config = dict(
    num_hidden_layers=8,
    hidden_size=128,
    n_experts=64,
    experts_per_token=8,
    d_expert=32,
    d_shared_expert=64,
    hidden_act='swiglu',
    moe_layers=[1, 2, 3, 4, 5, 6, 7],
    router_score='sigmoid',
    normalize_top_k=False,
    routed_scale=0.707,
    balance_loss=0.0107,
    balance_bias=False,
    shared_expert_gate=True,
    init_std_router=0.0116,
    lr_router=0.000603,
    num_attention_heads=2,
    num_key_value_heads=1,
    head_dim=64,
    vocab_size=8192,
    norm='rmsnorm',
    norm_place='pre',
    norm_eps=1e-06,
    positions='rope',
    rope_theta=10000.0,
    rope_fraction=1.0,
    qk_norm=True,
    attn_scale=0.125,
    tie_word_embeddings=False,
    parallel_block=False,
    init='uniform',
    init_std_qkv=0.112,
    init_std_o=0.028,
    init_std_up=0.112,
    init_std_down=0.0177,
    optimizer='soap_variant',
    learning_rate=0.00637,
    lr_mult_o=1.57,
    beta1=0.95,
    beta2=0.99,
    lr_head=0.0155,
    warmup_steps=132,
    schedule='wsd',
    decay_fraction=1.0,
    decay_shape='linear',
    final_lr_fraction=0.0,
    batch_tokens=131072,
    max_seq_len=256,
    doc_mask=False,
    train_tokens=672200000,
    max_steps=5129,
    dataset='wikipedia_en',
)
Below are experts of layer 3 (counted from 0) of a mixture-of-experts language model. Rows are named router (the router's row for the expert), gate (a neuron's input weights, with its number), up (a neuron's input weights, with its number) and show model dimensions 0-127. Each number is 500 + 50 x the weight over its row's rms, rounded and kept within 0 to 999. Numbers have three digits each.
After each expert's rows: "gets" lists some tokens that make up at least twice as much of what it gets as of all text; "comes after" lists some tokens at least twice as common just before its tokens as in all text. This comes from a sample of Wikipedia text that the model never trained on. Tokens count by the router's weight.

# expert 20
router:508458545497460477419564408447511553471384456574507493508523467498487539505434576479572521594516523438452521419532572443477492422546510523541501532566576553496435422489434565617476466569427577469518508437538547459394497511447505478526548472525498536445472418544460485480483457481519445420511514508470525534507515588464494593551496519434439467544545555535418593408468476512495572402519
gate4:468521451528456555412505422477566441463501502590467586552465527555533499510464536575605523565509569489440479490484556472463465492516508462537430484584502521421530461496396454544567470538441526474466494328474630433419452525510411491491590458422486519480505471505486491506483469485532486532537521475494602461552430512582494600445513558542584473498546544450434433516551519518489486505563
up4:560532545506418558582470476579501464526473352559572526476528517491443506517517497419510511526423519454462534513559413478486551494434584476439480562565424477433569417577482575566512515456551513608510501549453411492525457551531568487538427497581463505406541431566449581488507526527439470481452481499522534506541421449491511463530492580495503579526352484492436473507471503514458467539484
gets: "|", "-", " |", "\n", "\n\n", "="
comes after: "\n", "|", "-", "\n\n", "=", ")"

# expert 47
router:534484561526473516414503420429506527479443468480539533573549487536476538559478552546570515553533505483384473446531519388526515433541541546503489545550489543522413405484504559604517474594391540504537548487541526488382442512462568537466509483465468522485386444524480459504493489513538479503587527466455528498558520524414575563553475511460433383583520418560559515487416517507468521424558
gate6:425441535558492482444522438501492574568456511522568522463550492474473579468512481517583502505536546464487497471517490466463458446604557519486513534628489486488584469600439518572510427605490535434429499461462582435513557426539538528538455581450483547522466499558471478442459545610508517572532533448555493533531531497452526549600506569342498444426524487504539495532512565481409564492538
up6:486515485437628530510542508385537466567591505547478528535537456483484528486558484542403554489539482509561598493478514560493517568417581418438495477473530535509484397536417456527464486557517533481495403486516490525527506420510456489540462496580411562574507591556539494462554500455545458582470452573455576486408482479517494511571466556498453587514525500532427408443580544471461420549489
gets: "\n\n", "=", "\n", ":", "-", " ="
comes after: "=", "\n", " |", "|", "\n\n", " ="

# expert 7
router:496456540498502524499546415526567563590446446476525512524563495501476488558475553420467537579433475438505536460468554463451493431543469516512536455565478547406432473552483577581517422660483553460473514543549518487393439485430481532550438505494523520525420415469451454532549438417560393447515554470457489586506504516454515607557521598545463434545525471551454460484512481505434520496505
gate2:405495507558423513534577514572514549504507515547540488555567481449539558489534462442538533479475497610481413470506513449523442554571441555543428552536474572590496471449484503569525601541456574513514507529464504482506504535487531550577424406552499519567589528444521413453616435511505553406561469541439482524579547436567517527498516510458490487535493402640509486488476521492517593538514
up2:482361455511508590523514531516518532501480515482550486528524435506482517463489559539471565497408527459499392452456546451417576529460537434469506470574473513428492519491606520522596485494517557425457542515581482421490470453525521495579443511513519452434489519460467554620443557425514471428509527465472430458529430446478409577478499542500503474553573507432507530660606497519468530476454
gets: ",", "-", " and", " the", " (", "|"
comes after: "\n", "s", " and", " by", " from", " with"

# expert 38
router:513472534552493511396530412506496572504407387513573509569535499486468545485426528536558522576507516449427477394577561430478500515510558531490496499586536516490480401507441497624521494579423569454512512437490536458366498484458501548496551501535507534459502420529427476459509492501519481433534486492484553496499496582488558605543437535424427461521534545487483545371457456514477547432556
gate2:568478486459457451475450487575506580472509420551495550509587535570441461507499444495592525542453478547541502469553427369585520455518521478496524507520558552467530385531543498562605532573507505572416525486459497510417458500497609548471446425469539526515524515468416547588522556511483537486533452484466523493461405496451446529515475526370486439584589514503577466575477560507537496572517
up2:555568603583586493522454500568485601493443415533529440534547400454507470424543509502536505528535425511443468425561618505432470558434551495528477508477572460444502499574525463506516527562446560488402439441547453454410478398491475541489463487521520553562595418631502505443517554548487484452487511558483514438482447534539485456494533521526528471490488449418518477415456480433517524553498
gets: "|", " |", "-", ":", "\n\n", "\n"
comes after: "\n", "-", "|", "\n\n", "  ", ":"

# expert 50
router:488469547566491464440565454447528565478385422508584543582513531507486555544446544541598500511556571471375476466551533444492467483486515533528522491602545508480439374454492462589496460568427519449579513458483522470438507525479491567523503509514516505459455488495460514470490511535490447453606470459499523501532545577441572623541462514453448506554552513503514593392500471558475544405587
gate5:532475464467498424534550482445556494514514470446476487488509457454524538494508487531470446567530489529449517525426448505540470456520461513552429485578473500413501421525506470593417476523474493467535358403480555468532510641450448544579519493525554469479377501472407517539483447575516490460562496474499439541579399481455481608410506517518445506633436476518484549441439546556551517517573
up5:504526480486592535405434418415534542575491519391448524460544489431499465552482454551446470522466495542486533545521533493425491505446493463556443603498438497543461624574414503554548529499537530533578518483503423581496550470570552392557593489517486501512452441482520434488497432502555530529443458552479527492486406611441474579484481441516594536544481465595490412487470519456507454507482
gets: " |", "|", ":", "\n", "\n\n", "  "
comes after: " |", "-", "|", "\n", "  ", ":"

# expert 59
router:513514487510469524494433468515605471515420484508462480512521469517468603537496610494544551520475456449459499437563619425424481409531405446455569465564529484502498477568499624479489427537439542506428582449570543505475434475470503519482510481543501507565497373597463489460526441521470434451535483524469498564454546527462511584499540536421491405488527503399455532513398424504567521488532
gate4:541490512528442431442497478470523472551539433509378506473497604460567480512495582599480532515498490489441441464628579480524470464493495510510524531494517529479491558474568512535489507471448484510454511497546472496477480491525614486574540502524446440451449406484418530490551449519522381500643416579550520587462508530451495556485487566453421452540462528349492555440487512445545411484493
up4:458562467642503466473500534468543510420469584558442562491468467556531532539543506459517514601517551436511441487572501516443345449616486502529567425544503465459518500533559536482487480450532497568472492530464531580554443482451471441501460509581518457540526393395507515425502458492578498489562525509556448540489492493472460501420512495479556414396479507469372583505517436443504491526499
gets: "|", " the", " |", " The", "-", "The"
comes after: "\n", ".", "=", "\n\n", " The", " \""

# expert 26
router:563441497487431542466546441477615510564513551500521520523502518567412551569485613505555592584520451480475515503568510459432481481469547450534519547501528509462467457478490598508503532638444575542524581550500453494491454465484493534581502427481501462473448425496526444440499528547574495451593558538456543616528529556480581564554561527459415480577563506439442550486466466477524596502534
gate8:513435562402549497540522458531484525559544574496412567602519530481466494523460475555472489527538563430490507558486570385566466528471521490525452504554496470558372455471414559518501525527464498618506500524519539521563441469510515562617534434480628440446400478443496528496524515499545499466602510524390465580461531468484551510509471569538532560514499536483523519445536563459570575563529
up8:531555454484547513464511491484513493540518514536488518499574462502503534485448387546494468498596470559531502499524480586433590559572423495532459467481428460505513533578547465568529454491455500527550427535433545455447544484516434468410486497535573519502575494547484584662449505417552496523487519567440497496464510416439585484541534485586453437546480517483387431633505434497555416485478
gets: ".", "\n\n", "=", "\n", ")", ","
comes after: "=", ".", "\n\n", ")", "\"", " ="

# expert 33
router:496475533525482520404501493444521588530496486527476526609462520496376472536482553512537568524536494443492434459532566481498482494468429463450560500566544577444505440474476513601577501488508514441465487514532438522417429406447453473509456435483413436512570483512429435515549474467488456397592477506420512577515540590480504486551565488485425486585564462448545631424529532558535512475569
gate9:493479482522499556481513524508471603474482499509439527529509533521492440469546476527582584512512493474507510643481526475549469432475383428449529440507578545541467429456531496543597474506606488452509513494601499524488451460516517530618596504559432552530439524504471510531559417471426499541586546464456593607540543459471499494517576499410402516536519498569602582492525549517555472516539
up9:509541510476514536504505467431515544524520492543432572467498504453479430460491509501581473480539503555537554525486510540551441528502497581506577521504519535496498402564530561584524434475533475511557415537525526465450493441508350415548424535456516534456460523414569474521326418519559511451529486459504383437411476536528446465525380476479432488524496515504558452558400517588525453527491
gets: " a", " was", " is", " as", " the", " an"
comes after: " was", ",", " is", " as", " were", " he"

# expert 17
router:562437544424507490483493505544525524451462412483523493562424502533472528562475439427517573521591463527452544461506526432403464488512565454552523538540534491493457432479515620506533444528515588523485566514589508462425514556471561519484471467565577563464489473449496452478480539535498445486650434532475533549437565531473521585579605635570480450483518517472488543485485583500587540480562
gate3:507528500547478443453588505513524562419475427500465460386507560525507521465537563470543456459562360458541476533501471515482459448450572489511450488457512663479553516463535445505540528520463503516539518460474574495479475572507463497427600467496599497514427492498507522561557486551488511473522530384520431533476514547525494484397579534582374389494497533445481436509412548512497557561533
up3:584539547469510504454456581512512556531509510497599519541437524457551442563517472438505512503546483487443452500557524453448444475518563416489528649446521560534429514471516575513551507522471461529487508519506530513483466552494559589393543487586524576530454492485483484547498527544443386518574374529584602436495550572476545504453514455473436463538526424434486541520450485599407528418469
gets: " the", " that", " which", " who", " this", " one"
comes after: " the", " a", " of", " The", " in", " his"

# expert 10
router:511531588484428453422512504438515554568473505571492562492450444577437518624438473462534523547497551483438602517510558495463475441595438480536504513521485511499471431546536556524564405529527549445498533510523442455414403501440523497528472424578509597503443450521559444507523470536496440462600464498401518531440539539472516502548571549468387523578555471477479501428503524544616480461515
gate9:590458447460499389421537562455483504536555647546469506552530510547487449576403545415504566508562557553455520508511615535491459533516398489461516612515448441492525458483515521486467485501427541504494479446453546505428531491482518453573528432497442584475477435557501469482456583483566439477498497626470463545460511544508503474516505439433459500540516398518420457526552588524492537560539
up9:456417472430474498486468517463521515485506496523505459491508465541513375495428512500469521514561386400587520597580523618466606535571537607553496454536545468462558436507456449449432480520492503552598530569505595421518509587471594541493516548442508497503427525550478514443442540486443479501426429552440536483435478452410488447502463535447562496446472543521484537474463566471431488473513
gets: " the", " a", " of", " The", " his", " in"
comes after: " of", " in", " to", "'", " at", " on"

# expert 32
router:456438480503457491492590464462615577546437544540466491541538391623498565481490516574466555548563496430513509486499570530436512420558516520595546527515576501494451445588466567556540482612481594512557501544460454500498381493430459530474494450567546428514439461466503401485584508576497501431521474537427511503462528547497521520524460532459516393570526488487497522481433437477505546456548
gate8:520596496547452500483477421613501642551449495510542561476433447533466504542427515492555519492573429463537492445433487507467545403489604502602451485498534539466383527472507470538555483540521479459553495499451488564544509614532521530524523497497459454603526509411484515532571516536467456445462525571556400515481498583483504552467438493528464480444499472456477394468456463466495550365529
up8:532486518503459492478446502407443418520466555476432489514532472448494499555507448489445536508433484554491555541441521558437542429604460440443510498447537471515586516453406547495495437534571492563430446485530567478557431506453400476405517539449382446488449498486513530460539466558424444451495528400595429576419452552536535490499516489501509520501567461514538409577527603569439479561490
gets: ".", "=", "–", " =", "s", "d"
comes after: "=", "\n\n", "  ", " =", "–", " U"

# expert 11
router:561496566536489477441518521457506566593437544552461468512542472483436536567434505444526523587466491468434544484547557502424479398574471510511606519554535532471480419609538558532549448573499556463490542539591488512394442467507482482500455446602466528524498419520554480493575407581539501468631387504397478528501561576412498529500523512494450457559522515472501527461469473486499529468488
gate2:551471533430509495439457457542489549493425539569500464537534469529461465533447514506507515423465451539585485572477507440479446488499434436388584524613527518354397580463504562478511478498490473467483507555538578590473362477464556491539476453485438611537499436446498523513589429506586494513523451499438459595446508515462457509503601476464475498468503495502457547572570520519422515509491
up2:514451573585429463521431578488415473491532502500515472515495552510464423505349391506507426591525508499558525515401441459478430522471528456482452489432501498528501542419460378462542504549446502524567616595542484467496474503513459464388574492487448556461504508545362504512570497447497524472546470428503579481442544487492492536488579502515503473494413571508582482499493480513493419505523
gets: " the", " a", "|", "=", "-", " The"
comes after: "\n", "=", " of", "'", " in", "\n\n"

# expert 63
router:536526538504485497469494512429548566583512450563402548508480482520366499585444511427545537544459510509457534465537527442470448391543452513464582518514514547501560399502481535523526432494461535499516535487558444482439435528460478467463467437520456443471466459584520447497563388562464448410598476486445551599487560613478535532601576473484437492599513466440497546464452530554531493458503
gate29:447462461527570500487428529468514460533467525461551550566536527530474506490508547504483554541381490547473530601462505500490519449428440471422525525544496530518477527588423449571531531513560587480450579457574524478514516540534522374456600410526475460490480480569534511495565419507463500530493567635544601598530571564527547548540500539505482488507536439433492481396598522559518582477516
up29:403420433502517489530429509485532488448539436471489478515506477480536505479453485526475458498434565508433363540463494430554414508487399483479467575546486535504560461604415509566523473462603431424501501472546461483444574513558475634470502532450384503457505458537504579420430504515466515466450506399461528410498565441422533485567521571463516521482463521590499489494461550521549454462523
gets: " the", " a", " was", "\n\n", " The", " is"
comes after: ".", " of", "'", " in", "=", " to"